Below are experts of layer 2 (counted from 0) of a mixture-of-experts language model. Rows are named gate (a neuron's input weights, with its number), up (a neuron's input weights, with its number) and show model dimensions 0-127. Each number is 128 + 32 x the weight over its row's rms, rounded and kept within 0 to 255. Numbers have three digits each.
Before each expert's rows: "comes after" lists some tokens at least twice as common just before its tokens as in all text. This comes from a sample of Wikipedia text that the model never trained on. Tokens count by the router's weight.

# expert 8
comes after: "1", "0", "2", "9", "8", "3"
gate3:071118064112128088095139171132133126138106068095133099130137175126131091148148214113073144172179131114137072141112137119079143112135102161116132146131170154133122081094150091135158126109148136175120080095122128081158082159118180128169077110077148174148170159144160101123120103108111123108155134130176131116083103061144118166157136043161182179215170126136163131148140121134090117082105
up3:144070092124131136165162092191108131144160144138121194140183093151056131146153089152104144169154133095109138122132126102133158159157185133165066117140073114062147143156118137147106169090090188127083138101127110133106121105167075077103101139104094155075085135123146107121139146078105115181132132128157121101125124145073162167117101128145145123113186098145054141109119063146058073123067

# expert 14
comes after: "'", " (", ".", " W", " at", " O"
gate3:045119157149127124123081118144181116173114179159084151107095102146111156151069175177160111180070159080078098107147112132142138136158111114105085139140131204197091145098133143118121124062178189114146106074113159133123103107133117125099113105126129081110131130184113099105144123127149084108117177122174084100168107101141129119176080101116167114119107134098178058088125089151156074114153
up3:197158132110153114107157099046132110152104112106149063154165189152181169143116164233138209156160148163085124162104135141147109141146114118111077108119128177106088144156105085120137141078092117119156117122140145125181075161166102191127067086090129146142156113123167076171061095128110124111126117118142098101127126158178144116144129099125149120152121090095131159162125149120102143130057

# expert 15
comes after: " ", " S", " \"", " de", " f", " p"
gate3:098147101103155139155111099139142083165151102135109096118142087101162078105150119125148193095159138060116124115145149112089102105173129154111114140119146128094142147171144125137101122097103137149047180135160135132147117146134196129095110145178145095124085159076088091153099122100151164089181072104211104154142102126117159127103113211131101140154117178173125089085175123174153078057067
up3:128157153181123134104099135201067142121127126163155162133122135154053163196132121092121099144105127113128155157187112192138192153115120145146128111158075129177169183137148141113143112168109120122154158133135110140111068049093130131199117166105117158095128074153175130100084113158078140160094175143079115142133148194102189127094175145143137100126125087152114163128119179129155069106144

# expert 4
comes after: "1", "2", "0", "9", "8", "3"
gate3:142129133167146098154095145148172158151164099112145099147163183119132121101095152221076125121138117137136224147088118134071077164169161107111125114170144164140170153185114127125157146120208158135130120135178166076095110151164131102107075152091178147085139115095117106137122154122173164133166153160101144113175151147093076140088059127113112119179150136128117190172167116147166149105089
up3:174122155140105133146193177140091135143106125157111115097125118127205112090091126091146091140137109111090071145144050090138201108124176145146175105059101087110106099101158178120161059165116180168105126132128109150147123183128119154150181080144152145178117125128132167138137123177124125135075113117123099101091105151144177102070192097142172150116165174123159136092097085103084117165148

# expert 12
comes after: "\n", ".", " |", "==", ")", "==="
gate3:076181111139141124086137142098127155193151132063135149140112083144192087110149089109128110093137056176124114104108192076107100123164083136095134140115125119158108128188104117167131120125149109134190115159124188207081124117141139160146140130128105115106114151160122091094108140107104143160172122109097093207117103077137126160121093070097055132187140163124116159157119193180151094145138
up3:091167118129159143105132199125133140180162115052140130190086124110182141091131120141171092134137055111109092170146184115148109135158120203126133176108140175153111071170128125189135154200132102108162118160103155128102144122109124184150109195106104096099135150137168135104141164126117133189146158128121106203088108128130109174081113066109091171136142144103106114183161159149123094115105

# expert 2
comes after: "\n", " I", "te", "ma", " Vi", " No"
gate3:128166180146135127130090090102115130170146142094127131081069041128054127138158128106199092124111147103132133124078139161078149145116135128127123185095153167142197122136173130128061128180132166114181161130115136086121140162094096089103160148107088104165082112115084133123166083123091147191103127133137089154110125118147078144166056166132103058136160102173145181146168106085127134140122
up3:150186057128133160084205092095116161091175100066149113128104141105136172107164103151105115068098146107165075112151122155122094061079116149118148173111111118133133173180133125114104110104124097132164152144148161184134134136178108149093165128107135137164130114110140115215105155089163104126077097087150116125132158068130128135196079119131200106161125151167139165131192107095134127171149

# expert 31
comes after: "-", ":", ",", " \"", " (", " of"
gate3:137083116149139128121135084067135175163132070129133092136136076119104191089087159096058115103160078078084105130113097130137149114092122149177117174108128106101114143160098130093108085127166103130167164106093180130105105143147186111161112151149098130095121085113166081098092178136094109123093170040140129134155145189116112144152164123126107133070137137078119161061162070147092073094132
up3:108106148076128127098190050117162091166151127062118068196120123130135138125066119210125148093164110089123045098096125169100131110126142131190127132091142069133140101147112102128124168116148112108138167156080129170107164106122096134115167141059146110090134112106179189112150122111162094160061132162126150114136151127126139144147109103068139069115154135098146194117113069136144135154144